From a checkpoint of a small mixture-of-experts model trained on Wikipedia.
Size: 11 layers, width 256, vocabulary 32000, 34.3M parameters.
Experts: 64 experts in each of 10 layers, 32 SwiGLU neurons an expert, a sigmoid router.
Below are experts of layer 4 (counted from 0) of a mixture-of-experts language model. Rows are named router (the router's row for the expert), gate (a neuron's input weights, with its number), up (a neuron's input weights, with its number), down (a neuron's output weights, with its number) and show model dimensions 128-191. Each number is 128 + 24 x the weight over its row's rms, rounded and kept within 0 to 255. Numbers have three digits each.
After each expert's rows: "raises" lists some tokens whose logits its average output raises strongly, later layers aside. This comes from a sample of Wikipedia text that the model never trained on.

# expert 34
router:140163128100122146159114124160156138094155152141121142134132137144093139147140112139122139131127168095104139170125125125150139120122135102128120146076111099147096101071105111156122120129079130
gate0:113160166132147145107127129143125147156166124090107144103169110166142134117157116203138082124129168144126119041150179120088086127154112124142106151128161149123148067130100103103142144090090116
up0:131172101116164134173161127090146138159150136142128117090114109141130140116101132119162130152136096143123163115144125133133150141142116150150156110126117171120123109067125146103138155122150121
down0:090149126100117126162086122096138099153114104149123143150141109150137152147124112086133116127099114101132094128129109122137134094087098117142117136125162145113098146150103124128112152171119145
gate1:120119092176109149148137122125135129144109122091107110087127086078113109114143177152148139109118122139080147098169141128125105178125150085119159145131108111124111096124117098144100114138132143
up1:131120142143065080097134129113140133122102118165083087102124116123145128096118167165105147161109150106133117138113114120144116100148108128096139117114104121133144110134138102134126115106164162
down1:134119099070076087076105138113136057096111140126174143150100119117118144137146119115124091081116081147140096120116158102141125106149138126090125102122132139134108105133114144096135153150102117
gate2:091107096118081162102122144141131097129115142104122139135157147134132125096097079143153162115187132120127138114090161156114127156139099121166117148150122128110134078167140126115145142141116136
up2:092131082146052161116132138126140104112134113108129113121128118129105122115126112133132165147175110114131101128099152165114123139134091126147157121116083142092116095116102131137159122160108151
down2:134089143107105153115117125155129056099108129135138131149110143137147132145115164134095162167090162147135144140131135162132124124123110135110131124136116160113138082175136117153116142134115136
gate3:128116106072111161124100106174120146104123097120124121120128125058125114119126157134175117129177167142112106116120096096135092134154161153099169116074148124102114150137141098162157143081145145
up3:125124132172137194113148129112139140166147121136121107127151121198129131159133135138097106096103091088117136072155126151114178145101136087114121121154115125149134079098157141116110145127123094
down3:126162140127121108127138119171149101148133119123156095182132122167159137133048133115103160128134127142128132099114090129131111126094099178153135148111106156125113149151129154097131112139155151
gate4:123158086098141174138091074150143113109158151138095118153139075100089121095111109131134115124121147125141131131139114117136107099111123137165145158127079099131163116098130097140066127175114119
up4:132125119152148142123088064171132103138143135115069180157127106103102112131102108142126122090101134129141117078084165104161094122114148154155099122117106138102085115146152126116103146154143114
down4:063115171129114122109156173151149165114109127139118140145096136104114138129127107140132121098132138116120122146113120152107126142102122140124125169160167109150145111145113127154137108115131125
gate5:125152131108128146157125132121117150129134135126154121165133133139173119131123111125142131114127151153155081122122120119116149133125127140140127117074149178135171128139127125143090139112116089
up5:108188153133137128084108129132136139127151115074123112203141119143092123116118122189112152158129128120154174138140111112097145090136094147161116130113113110144125119093133112148099120152124153
down5:142123116102095139097127113165120100095124110162178143088112135151156122093108148128098127142085127113128162142163139119110117081144112181127073152079141122153097108131091138147170149120113121
gate6:142146148109104136119137102140131128116198097102173134164120181142149095136128133114158159128134146121127090124116161113128132125180106159116155159053149164083130155107119114123109134094103112
up6:100079109125125106130128099044093155155109144125115098126134089122097155107096099129121112121103075119121123107164097130136151147087154094143123128176092089179115163147131125158140143134150086
down6:125138155143148078113093146107096150130093123127101099126087110078107118152131164078104132131121131115123084116141068144134113103112150121152147166160111145149125139105128137152154144170161143
gate7:104128066123078117132094154145123122122103122113128157123121132130083120117106125191137159148146146063117153099143136175118101133155156141146107097119140094164110097135131150148114110169105180
up7:138111097142124158133112146134114131154141098133123110115128120125100124148132122164110129125116173078102166110116116111135105176174131121143111123142109111121120098154102120132136098172092176
down7:099098122153127206128133155111145136141140117134123086130128084135123136092137139096155161102142090108111107121117149164152111115115110131130108121202126175145152132148146158111121112108140121
raises: "-", "\n", "|", " ", "—"

# expert 56
router:176153138149132122152155119118130151095122099130126120152145152129173119136132159120099164130130100051164126163137128147116130118125159114124129112158096120117114148107109086146136158128148106
gate0:102133116112138116122159151159112083142121106140104146076130121137158137121126101194158130165119089157118108143139135085138185139089132115140114139102162159144131074113133168119125121129101159
up0:116090124146121145106147162118118122146114152101110109156152144136117164110127109182122087161118180157169122132146137099158173135151102102118125121176111106132169112155160174149104117145126095
down0:132151158130096143110089106142104175088122105094108139128121083143191130110146138120106114129118094140135128130119104112096170109140104141113143179111109107154112146170134148126147167113124113
gate1:142111095120163117149113131167145174135118129137127122137137078105107147137121158128177117133170136105147108070145089091096083152131127106123119112136129133135154103111092129183080135142161130
up1:117118124128150169175144101165158122149154105156127160132136133118148121138109102148125169107118137119141165083173095156108091125118099098125115166162154145129084129105124120135120150159130114
down1:133085153163105096156168102139094109130131128146155141116129135124144106124197101079121152108090161136095144159089133134086142107110128114144158119107122114106113121141116128097136136098120129
gate2:105148153117100169115141125130120140129135082136159136131085142118101166141097075119146180110153137146102110110134114106123117101128116106111134156132131145132065118107128099088168152108134136
up2:128148087102130178150130154119120115139129123110156118158103097102127141129109132093085091120143095165141174139138129132135098127117128115153172110158200114154156094160101151138129140106105142
down2:151130072189082092103119111085166158126130124138153115135110162117139126111145138151128133104147112133104124123169099086101178134140106157126111116154134126169179131111154137177116114151145104
gate3:152160140113150145119103112130120160145134120120141082147143131099134121176161161050122109082168117098148127126124098148095132118155112116125146121109147131113186167118115085104124135105133158
up3:163156153133147092125161152075109127129142149100123187176123132134131129102144145102128111103085101111135143158134131136142144155161107111127108109178140164148103126141132132117096122161150094
down3:094163120166098094126093082153168156153101127119097123139139131147100127116126138155123124108109132175133123095134129075150133144155138142132178166128111156108174113131094123099148072120120103
gate4:146162130090078131098165111122112122089159073110119099144093162093149110157160121106138143119133104113128107139152096116139150139094112121090155111157130159115148178119092110112114120080112164
up4:117147153118148143118139120107157128144123119137150110116062123147112118143168124118109135104124103099148178158092137165130141080113132185098108130132100124085141120147117104167081147138109096
down4:108131133137116145113064114139181123117185116099132151139065158137152135074118113103096092120129109118091143136114087116167092119128125134102168067129135110148160152166107125115123130134144118
gate5:122157113130139113145080144144126149152139102124123105178139131099125077126121089129109104111174122134107129132157152140152090112086098135172150117127128139125191184097108111157078143094165155
up5:129105114125092151127133080161072130132105132146147104108157125063131121125086163127141130140126117106142130116145102165135103103135100116104107118132154110081133172143144113088092111146179120
down5:132114081118110128083119133058160120120125124116164116121155153139110127082125154149092093128122116172138101117173101089160131125119111157119154116105111148148101083127108095123175125129065135
gate6:149113134122104115115137105104145151098150116087118133127111112140096095117098125144127169143098087119127138133105153149114157138119140119110154108136114145122155162105162098098101131126121145
up6:146155111108167135122135100115144110115117129118171153126150129111163097124116123139165115087153137120144105076128140098083132128118148117165134125115140162130074146144139129080159131127110110
down6:125130135129159157110145137134137122168105126142141135090112133118150101148101112110131100129113131224064147168160115164148101147133105138109101113114116122121104140149126118113147130166095147
gate7:127146142143141204133122166144154121109108101122122139097110122103124146131150082122087123160145168117133086114110126169108150156114141126091132112138136128094108115127118140124109126151160129
up7:102147149121128199142146150126100152100122104102137101100093124142141146096138121138103132139147187118117075122134144205127081125138132099148153116114110130070120092091099153130138149111153133
down7:099164136152169128191139127113132122150133133095070144117133160200143082138101112124138130132123163128145138125112202135126142064151098149108158117152119117135130153172136113131142084123117133
raises: " are", " by", ","

# expert 21
router:115109167141131167107126123123130107101132149137125122100182159111126134164107126087093143126126100153132165116154120132133103110157117145128110142103093101120082127158124091112134163156095145
gate0:172112145162103165102118119171135126117125088131094152114126127070137075099111118089117178107145130089110120123156134129129081095123154146075115168130159152138114076162113099069175139131100147
up0:139102119110157116174119125144125110149120114143162119151073130107120103114148124107158139166125163072144124148154120124124099070138114127093096141153144134127134111139102088130167114125110154
down0:128137139156148128095118140174129144152124149156127141225158135150157105141082125118133118075104156127114133123136136154136123135178132167114139122140136136113143133111121077124129139123108133
gate1:177110129113129102076140144149148169148141103140161125096137100095116145118166127123127114133120108119194141118149125121216135093115090173103121108135141144131112181148118124100121156149094136
up1:126172145170140111128088116132108126132135155150111146132140119138086087121118131128149117077089110160119149088079158163142118085125118099129180088133097126125128106114124117127143129066135112
down1:128065145156149102123119140108116147096123141131127129092139133159098137115090168105136149124173127117112105163116131138148112078093117120105150155140125099127138137116132119143144102105132127
gate2:146099139165120110105122110106145169186129171118082136137110076134138119058169153114122129158170149148123113096115132107148125082087113118097122132118086094104101129124139080133138160104111154
up2:174125090097149134076097165141132141162128135109103101154136146151189147141140132143143075156131126105133116102174126125163114155158092155132096109162172130148102135113135080135146130122106154
down2:101165160126112156103100106183140160158110097112146140124133160103115110146152113147150102121150181120122105130143089141081119171098118129152149159149165132106144103120151123144164115170122104
gate3:109129120163130115115169105101118142152112133108143132106129101142119114135139145139125147162160116089107175131163131133159108116126141128169131139152147154127124094119159146127065107102152137
up3:104173116086088095122122167159111135103120126140125054108121149120186111137172103144146150140126122104113139151140132093123115128129139134175120169121097113163132154137105160146119131117139140
down3:130120124133098154102135169133109140141109132113086104079135154177169142178140107110136111145174100114148107116092123146120142108170152170185104142101131117132148165148106120131122151144110161
gate4:145120117129103123134147160131106097065151114151120106093136099168135088149111104148098146091140144112125139122118126122141122122085121093150098146132162133133126084112116164151143138131099123
up4:166166153132146104173120119173143133156096141128121111168122110119111123111162121105115142147098119098140090127174085149130117151135107172150142117135143151130124119150114107133130104141124058
down4:121125143142092170092151122103115147108129122166113119101110099117075181127133097130144119127176064132087128127118144111159111193097121146145124118131116119126135147150137104149157137105118132
gate5:167140144134112128096080130137142091120148125160189084107098156151120170130113111127132161150132122123161146112101145115123143141171170113132149170156117116157133094135161131144135102057089134
up5:143088105099126091110113079154132107156104136094084113175149138147093100116151122149124129116100174161144131103113114148149122155150106111097114112137115123131134103144108119097105144128117116
down5:105147131143088101134092129151095124106105149157119173076156119118120100128130119120171090154154127123128102124134108148137155102153126122165182137130107111135125128113122096089110129160074153
gate6:133092132165109177111104176136136112107097135121134156100109176136132101140153169095150150102145148103147130157127127104082125071131136114124130179140157110128123124183144133127149134120153168
up6:125137132090155096116155094128117128140113119150099103141142150119085126143117074131131098131110100166113112131116107144144117096134135134140119119091095121138119118130117143130135133126153102
down6:099150133096101079123089142143113122155092144140115123172116109150154107125149114115177136149093123082137131144068091147118154118139120143114137112135141112130133124131138141115107137111120137
gate7:143118155140149160112115112106140108122179111137222130115109148133134154128132139123134118115128151140163151119130162150130134111161089180085141128132123140145107117128131152150144125133117175
up7:160152129142089131103109099097113118129070107164139123071163120118148127159124096121125134097145115156130118135121169162116161167152114117125115129091153120135142112102162131118139119128121168
down7:136156125120106108077178138133138145114164159122105122108114069110146103142111107105118136112142109146151098112110138130111111177149106099135104085106139074125157088127124130126133157127138148
raises: "==", "The", " and", "===", " ", "\""

# expert 62
router:128127089127098129089098172090086173093108091118158126128108167104122146152128126113122098114161127090149102099118164100127161126132086123146174106121172144124133143094149129072116094101122102
gate0:149140116110132065094139126173136157134132123091082134159161147094132083121151093149122127143130161125139136094115137099115146104128138107144121120114109134129095160099121135121100136091142150
up0:187137139151096108114102158140103173135139161170142110062150133116101152127124137130121150132150121116142124178195179167122086145124131105125112130119157124097151122091115119137157153141116153
down0:117165102092067143137098119146116143112113119170092137167156144154111136127147128140128099093141151141130148109120125136109135121143108096104183121129118146122157102154156161111123125100096082
gate1:096127119128188119175129070120084106107113094107131124107149144143128175123117108103122169163134097134153121129137165175109155117095088131115127123139100142160087119138147126142115118122094137
up1:149125102168106108130136103169123154138078127113156165155118124102167133139138136127145101090133105136137110150134075120144068116089148132136157102183121115103173120108148105120099104123095155
down1:133095144140160173123116126144146137148120109130119142090145112146142127146105140145149155119112104174116143167176139201121150164122122120109116138131149140160119117169116096144137099133154149
gate2:142134135153121170186123180138143102145126075089113162147118156161108105130127110096125104129136129115150126155122166156084119133101135138145103089133156122126106096102089147142159116115112147
up2:132151135148109154129129147172117174101119093135123148119162125142108136136151141095120142161133143126113140119098135129116117140158120140116115146135118159133063093148116088132102148120119089
down2:104137045153156127115109099098128122117081089146111109134094134153135144124126114111119117117164099074114109082102072152104152103117120162137126118141085140155113146144100135157104149117152160
gate3:139135105140132145132125117079106162116121138121119109126155120127083117164118126166134170166152111143170098113167160122111114150101092086181133157132148116074147112142104082140159134086146155
up3:104111068172091173139152126113116081183128106109138129111117101119111201134123109109104154118087101117135123127113133122143101154109116097104120138114110122129105117061157115150103119137137139
down3:117141116178110112140124143109124124128148122153095136126146074092128112117122100104152142166176119148163195107106089109124179123151140108100087185134101130124114138127145111112126098087081100
gate4:140124114158148142101106145111121146143113174114113109140132122142098110122112157172127158140107128148114130124099117102114167121107154152117094080082142142126070137154140172141096145098140111
up4:144123116100145109157146085174121131179125104142116105136142129149129087187129105160126088111096105119086158138117149128127143093125146075105156109081103096141131130136123100150099135152137150
down4:166081147160116128124156090141083148162147137089126143145106121166144095082127109125127101120154077114083131118150131145184122122113099120125120200112123121088120130163127138121070164138123132
gate5:173129123120130127160175136156134119138150121093154128121122106133107107150132089135180149167100120149162169079082141091100119144128081142161117137108097133108137104082160100104113147138118122
up5:182186133126092121138160111129137123091143134141123137098076121160131123149119082080177139104125118135138135090091140091104128168140158138129143153143137155100158118136138115109105138158130119
down5:135081121097120124107136166135121121132144123125173121142137134131119101128098097129104125072128092109177105126134143141105110128155113163103134155224132109130148156160047147142124082131162112
gate6:113156123151144086170099133142165159157144141132110099115125087142158144062120136115136135081113151152103166161110120105097128157112126098141095144148129137082134148138178094134118136140119119
up6:136135127133180102164114156133161145139134167147117098152212131085170170151149135125154071115133112113160155114132130152139139149153179098120124114130140125130122118116128114117119117096148143
down6:143158106127131090112174133146104164134137144113146103123144119101168122164099148099130132151117136121120115140134120148134134146083117141144138135133130142093133166111148154069107126086094133
gate7:167110090089136169181123159148100118106121131113158124141108134125098137135126142120150127157095115175084174161138152133187139107156164114101107153109093154152126112100102147126177133139134153
up7:114097148114117112106148115111129141140112117133083135130154140162140143139163140103147147103140119135139171103131177168145124148110161134116099149173139126098138105124093087141173116161147123
down7:107123158109129158106139115147098115112125137150075135126120136065108092173090110135128074147126162115135127112108076166132124137155112115171150130168109117138173131157135109106108114156141161
raises: "in", "or", "ir"

# expert 5
router:141086153094095166157118116109119117130128150136116144144141099101143165169146167174111131132144135143126119138153129163089141132140102102093118101121137102164102115126131106120126140158097109
gate0:135090114114083122166110113172146151125124119101088133068106132093117120118128124139102161118156108129148120164143113103196107158106088100133156152112165161122145111125141155189151116118124160
up0:133106130138123188167141094112145106132131139170100138090116112153128095120124110148145104154128123119116143132149148145093121118098143141091099124137149112160201124122137127105102124115144154
down0:096110179166117139156137092157155102169139112118118107099143158116128127164104144142122159171102163106125138125161141154129139132129156160136126152116126129097104148140192131128156121197148097
gate1:091143114109096138111108115146118162115121143115146094109110107105123131124166119142116087138128162133162116143073139127106128125138079118082152162144175131124162128132163093086178126131125147
up1:127110097146145090165129156090134116139100123115125099155141137124082082188114165116118116138156131143172140130126157125135099125141178126106132127114156107134159126082100123096150101122126145
down1:109140125147102141150150085100142119108120130121101156116148115155136138126143106144103121096120093128108154127075126126148123156171129083092132089145124117170109147137106160136150103135149119
gate2:118129103104103159134110138129131135153156115088155121155075088081101112138154113150099120110171127129109094114143157114134102118138087153175195091077104152176114164129133138126107121103107100
up2:122123115093070106168109120082086084159129121128146106153164112129137122165140098142083098143108118144117073078118143106134127123185179146154130108070121140136118120099112132137115114150119138
down2:129100105154157150141095154134143079171146152121110129138153083183190165149092152103144134137114133133094182128132095115095112087093098111100133157093196132135153111120103075131124124164137132
gate3:154157114169127093182115151164143121117133106128168138165173095100160179126125136124153128158125083153117119115145148094137115122131110115115137118119143158153102124102097125131154103114149183
up3:131164127144128114130104164083115139224098126125116158172132078112148116193113149157142101105135137158131108099085152062116166161141160114174143101117135156158128152142097102146083129148128151
down3:115142118099126144146120108180109163089175142094165087149131155108157069115100129150127119118140123077101142130134113132134127156183078130111101119102107142136123104116128116127154144126137146
gate4:140196112076109165120125152101126129153137123077114149105104121133091136153118114139109101164148132154158066118122132117113169149131132129154150100107123148108107154148127167113116164178142154
up4:174122082131135121178113122100105126124131124092110141105156150159120078172135139133094145140138159104129102105128076125109116095192073098132163086120168085118111134099139092096124123176107179
down4:093095125107095172151099122066129114140148128130116115106142129132145130081109114095155136082114123116126166097164111104127142108148096083130155112144116095100141149089124135094161081138118120
gate5:103110108135142141118119165128104162153167114161093151134110150106130157097153167132133101104170115146130166084140118115121103129151153072166114103140117136129126109120101124078111138087113170
up5:132139092104121159113105128103113096140110127144089155098119146145137129110124103092114124138141110146144105174092174156136111128111140138127119157089153130152088105138155111163138171175099100
down5:132097132115141102121167131151155100125109115163174164093114128148163119109087093102149160190101127114105122136108128143121087116160150131120067128115139133125160143117137108124132105146131163
gate6:135074108141099136127126141115104121167116094107129113154097112128125096139107119177143085132170152148165113098112120105162074110179143158117126093118133103143146143137129097130119118127117113
up6:118085119144046133110113143088111085145140116099123134130093142137134094110117146175105085165122125113144114111107104164149122127145165148160171097136121113165131137138135097143141163116114147
down6:130103103133093154163123147086133130108086113096138118119089100139136164154099163150083160116118107144160102111135126133114118073129162121177125091187110127152099152087143147125131122086102110
gate7:138111146133136120126093184128100105122169117119157136126141124108126127159129125132143126145121167128088120103119120136097101117118115107152141143105168098066106078105114146153162115119116102
up7:117116136145119131158125123115131170056118113151144128111140120131103141159153132112136130098136074129127185122129108124109153168144182123126129162194100147140099057115083147086165119098133116
down7:147123137087108154136139116089139135106077145163138140157125166135124132106163119141082127149179109168132142144146133072151144185123116105071133139143111130139117102139097148082107135147097106
raises: "gen", "s", "com", "RA", "ent", "gro"

# expert 31
router:107141094113130142141072117170143110103175145156130124067126167145108116093134118175111146139124153086089138126123129096154164143144105113144109155115110119134130099159133095114108159095135150
gate0:126137092136121131117114136160151146102160108112165106145109114123126142112126148160109094132139138127090155099107071112110131173127143156114135090169113102125160082180081100137146109133164182
up0:138129130136103149143112127177155123100119103127119110173167129103154126141093118164181154101163133110148091095145146134134101120092105175130088128159150098092149122140112176109125126173136133
down0:067112130118107128122105130078088190162163129129113086127157114138133131150182191097155190113130129141095117180124137157088141112082124105078154151150151129103169129175117128174127110171105139
gate1:134112115114102139128138141149135122117096078130157163140098133118146131099166100127155107132122162130145128165147153081149167137148137078155142143096110121122137167151138124123097117174144118
up1:109083096124135186136110153133148116117146127145166117152125143095131155104165103109127096140147145138142147152127159099142172177153136119148145160096128121140146108144146147129148145119081128
down1:110111133113140153153155119141080093140144124183115163134191122116157135156100125134119121092133101097096134117101090112138153112137121123106105137109107115117098126173118098102172120156136098
gate2:110128110143118141092127137163121110149113145116100112137125126138125121130089092167091119145120130088126121095155116142148119181144108116181121122146122086132135065117103145110113162123162173
up2:179103117122104100116131077087084114158163101080109170173137135096163122187120111091108122113123133134133158142116115119129113105173125126116169115138142126132109169163116105154144151136087107
down2:143115151096152164119112119155138099137192115137161138166137146117105103148137115140134128086133139083121114119132137111116147066149083131133141097130141181090148134144115115112111148110094065
gate3:170128103108116164098131142164128154154138131139114110156129115128112160098137132119144091120125162124140106113085099119128115149154146103169139121117135139099150137122133110132137119166110127
up3:112124092156135130143088089159156156158126086107109183125151131178116117179093159143144128099146133146125116150151129111131150127203113160118136113105163122129074112090101115090101114108115181
down3:151146103135145124144134121126150102108113124146149186098138166126153119097150138186137139131133123146191112138139122096099162144140122110123115139146114176171157174159142090127128145113119137
gate4:152155113127163122173059147119145123108145122098130067098165132140075096166128088145128142123153137134134141115173135112154121153157125098185146133107133134144123125128147100123121142087127134
up4:122140122136100149141092166129138138098113160111161093155104132123110102189112134151144161158131148091140104091151120109142085166156131141136138143138116110118102119110130134150112118133118111
down4:096126145141124117133130125162146129147104157113114079117121116094103086131102122123122112168150126122155116101122127102122122171131128138128145124175129134122127131152132171127154111094136104
gate5:102092150148142150131134092126145144155133130118151127104114110152138121130099146170106128136157132093093173119156146071136130159154151120112143094124142130168145175149135105140127145127165097
up5:090093115130123122137161098149136096077141086111184148087117149153147143100118155122150165130089106132114157126107126078097119174159149137139130141121125124150095185134130091105161111109099124
down5:125105125145194161122148132111131117099133107149163146125102158146130185096113133122135119144103145166160155150104121114104098105097101116128139123152133099146122129152079158150135100188114127
gate6:156087101140154137137082144080090129102133100083097146089123110140083149131125092135124111152129134097119117119125140113137125138106125114155150089170147110108143135158105139093147143132106132
up6:103167150102082128159144137126126121145145098136115152107111135053172137113087138141152090082146107150132147111107154128119137122119113140108140125104154175075130188099118110121096137151130117
down6:148135158150130098132094144156113153136140155107158145128133147126139100162119140138129135119128093159135144130150117120123126137149162142161109124112137099158119142086102140128129108148080158
gate7:154145126149098133165092108128111120155179115141108134146136112140095137204141122125099152147129184128128140139143104117142107126137145154148128139097122137100121098123096158102164156128141164
up7:162072120145124133119124119131058121182169144134101139143168125133133132158151143085102136084103159151120134138143141110164147107153133104146133169129131124131106147126102122079141168151131120
down7:107120139103063133071138133116159077118111143129129164112118126125178125089127124107133089128136152107128153156127146103111153157127102119086109129152091156168124099176141134132111122119152141
raises: "===", "\n", "====", "-", "The", " "

# expert 20
router:106117142183075188105095129109148158076122118141144145063082155142096166123116147096122148135123105144126147134132130110127127142153103116090122112150190132136079168143121176142127118117110098
gate0:139094089124154134109124123116131115138114125165148107083139158077114093142122105094100127135142070113083102088126128137138122131091125132161095119124165123123101140108150102127129091139152104
up0:128136089164111130125157150107143127143119126152166155100177145097179116136139099104166142120156137108093124094153129176135111130090128161155109110136130163167121084116086129137110089160136128
down0:133151134130187104131097126133144115105122131114140146117131153105112131107081094153121125160118126100138117159121128117105126116116133110128143161119166120112103106171161149093140142131116112
gate1:139094098084120140153154116117152115134149100165138110066108175086092144141116128095153159176120125175092112167154179131087156125155140106149129186143156161103124114096112160136123115114121106
up1:139083159113115074104126124150080105146146104126122086125187089156188122086156136156118080113135098110119120133104074103137120128136139133141087104104077154100163106140157106118162140118151099
down1:160097112154116109113095149134145064126115090139132118147116123181135129165145087111136084135173113126092090086142147068072100069133139140132121130115094139123149130133161122099092157108101125
gate2:126127200136134147102132119135122113074141104136113115090135120118104104102124161113139089123129090088139125082066101102163131144120142108127157144118133159149172136143137145119133123123144148
up2:134177076168134130172106133140151086188114122119141138150100159105171125091106147164105115089130144152147138109164109098141102104111066154154126140131152108128114172147109135121092135104104127
down2:123079159150121164085123156117119146111108132146097129125131115157101103138130099113128167170133101137101137144129120118137141178125124104127128105108121114155126144174151103146099161162101146
gate3:145178130166158094106124121127113131127099099139158142124142121128066131103135148130139153157110137124165132106135112102142133095109119160154134135111153135138120133193113113103133114144123126
up3:123146131116134128140133111103168093138110126152148111128129098097170103141105070152115103068145073154132123116147116136145166105128122138146145109087116106096103107126135131130130120109125141
down3:140097131134123131140139136175126160144129128105119151053131123163168126182111107154116100154075154123147138115106108144116114121109120125118153111065148150132156136137125109081126163118147113
gate4:146110093117060115148087143129146101112142074137098092056118134110128125143129123140144112157100133109127139090126155157121121104122119101158125144160149152082110121119115148105089135185135138
up4:118100134175148129163133169132152095160137147117120079153132117144083102094139160086147165097128116106142139117109154117151131104165099139145120066121119121102143147122148129133135166112143087
down4:133180146131108135154108092156141127167130145109111144135127155141092129108096140146136152153150098107135131179169126131121149141105107139114109145148134129157114084158097075127127134146121128
gate5:144126095113140146114147102085135101130122143129101135087131137150114156090134152136106162097104134168108154135106111105096091130134135117112150102125164129110118127151119084120135147130123146
up5:158126092119133121120174134146121104075171101118108113203119104128130150148111145131135142142125139108107106145093124132083153124116140168099159080109114153151125129147115124107130082084111171
down5:122108125098082158135088146158128153137105084108136155121075164108139121113108123119132104156116075119110123139143101089146138108088101112132112112158102138137151105110134170149133095145136098
gate6:156165146123150121106096131143110161211120171094109181114151087114092138160124114144153042132152113119142114106096124090111101120109117156088143093092138137108127141070130102152105155111172109
up6:129088119120171137153152130117131124075108119113099093167147112127172160093106138110158118135082134123117110142143092150110113137108129137176114151146118112112113111151128108150124132119141086
down6:096115134155133119137109120141116091111143142108123122126098101114134200097180134122122149145123115136134147151148075159090130098088166152159066142103124119112120135106145143160133141129175126
gate7:101125115126119164097137106112152122151148099168107146113139110147130155110129116098131171133135079116117117114168132165137111151106119145105104129136122103098163158109126145132083130097115193
up7:103093122116127163098138115134111148080137097131152109041148154151098108130130141143135117148128095111135092175099109155136145169119133163126139150111114133112162126115100112088160171107151126
down7:158117091161139129103082138122175092110161125142140151119124120180107114130137129126138129109160137146132110118128191110148097168151082068117135127099116095132100139144134136127114119093127106
raises: "e", "ed", "mit", "s", "co", " office"

# expert 26
router:131112161105133135181156128138098181093160155165174141138128107125136116131129129121081122169137143100118163155140132145117159170127159105168111175151121097162166105122098107166107149170118105
gate0:122079087099081097129119118122140148120139137165147126132103105105115163150141131153132118131110110118134101132105163127134178155140152120133147118113130129124184143152108094138121129163111137
up0:134150166142152169148137143155104117116112112134153112114162168149147098088138124127149137142144165129113121095133100126105109112133116155114117127155142141137072102103149142129177164072144110
down0:097138077115130094089107137116096134132128137161126088132127125130124169165111104151151112112128133144133114084081136141113162125071127111069110122127137106139138157111129072129127107098114117
gate1:128143127142098145170118102170091156115156139119123123071105099086136129113140092151118146159119132142132125132090122154139149136133114143169140144150155151114110153145149132129086137148116131
up1:141108134131150076196097122136140128174144160173135155151125143109164107113110121111151141111142137148146127163090115090115128130107091109178128090139117153126107131138120171111112096139127117
down1:168119123141140105102093113113176099146119131102127075130122124154146162122157163140116078127134129142113133132141137126141157102157101113102117071096097183129103129157141119116111140131160180
gate2:140052117120141082158128219130107160096129081114156163094116118109104129103110085126124136128151104088115131118162126152151160131100130079090157112162157146127160113110107116133155142144136110
up2:129099109129175070131174144083141166159131118127141147176108136104127141120158151108097119127173135129127127126109092108114125092142128059099140135116147142112141111157127095157134139136166103
down2:180115132124160126114115133143097134111111117136179117145133078092128126122095084099093123111129139133104142132104138148126151162142125139143102145152134089132152154092073126097098141102115178
gate3:156117096098133126168113142102122196105120134149168109112151111111127158131157136152093101138161119117088137095116124122107145177099119139135123111126122152159123073128138130145130106086157141
up3:124128160175157133124100132126092103182128102114089158096122157150139102136087100088120177139118088125122106161171143126108137104169114141136090109125151134118090175095114136094142161155121100
down3:140144146141153109095122089139145137162135143100139139126127126111114133173127100136105153163122087132122170108119075092114150121129084133161136139125109153115134126093145072170180117129102149
gate4:123073165099109091142133151156112115129145138117080110167132120180159156133096126129144123125095128137133082119091104125139139131182123151130091156101098139087165073095121091148066138156154143
up4:132122146109125161111123148083136165091123100124153157068123145084096146124106132108132101144141146163137118168163127141139156124148112095166165125187124115115170127118088147106125117151131127
down4:102111132131106156140100068101145171149058114103124138133133136125136114160177130108134122122113133110182110124110169126169130171127099154108135122163110131176106141111163155136141130143162090
gate5:145110098115144132149121130137123117112079132147162103083073118099153084138151120115089123173126120150134151180142147160096161133099140127129140130140142101132153147132135151129139125160166133
up5:079119139144128157110129129137135152114098130123118118097126141122119080111145073115092096171119134141162112153123144132106168075152104089105131124077140107136142178128147119130118112169124150
down5:129158155102109138055127115191119091129128135121114133174143124122190129071160129101162128097036142172106157150163125132106135140129100137103153122096177154122094124159117110133093099127143129
gate6:146149095110111173130120132115132185057134131153223141074104082123114161093122118143124124172131167147109161143128155112130160143126118114164167151129135120107163132145141113134122100139133139
up6:099107118140148172090081155085116149082086158116140103107106130116122123159088099159103102123117105140138108150122096123150152187048095118136128119197081131127169103158123147138131147133118170
down6:134142167120131111170165122120143083153120111166132132112119134136143147083131142104163118109163130105098150124115127156054112132136135118140125085101139155124116121101132115079142169121106144
gate7:162144124100153153163147166130107140077128169124062139135133087143113162104129144134114137168159075113111105114105173172148085120096122131094140146155173127099132092127169148143131146117161086
up7:144123125128104089140129146070151159127153172106132161108141107107132146113115091141085101176173072173119129123140140186128120148094171094150143135116130093140155115128130149166115101126109115
down7:107089128097142107095131126130102140125114155118161118156107139111156137114140143150121103099088149154108157116184125113108139119156152146165136119132138155140128113089141131105148122107133105
raises: " the", " a", " an"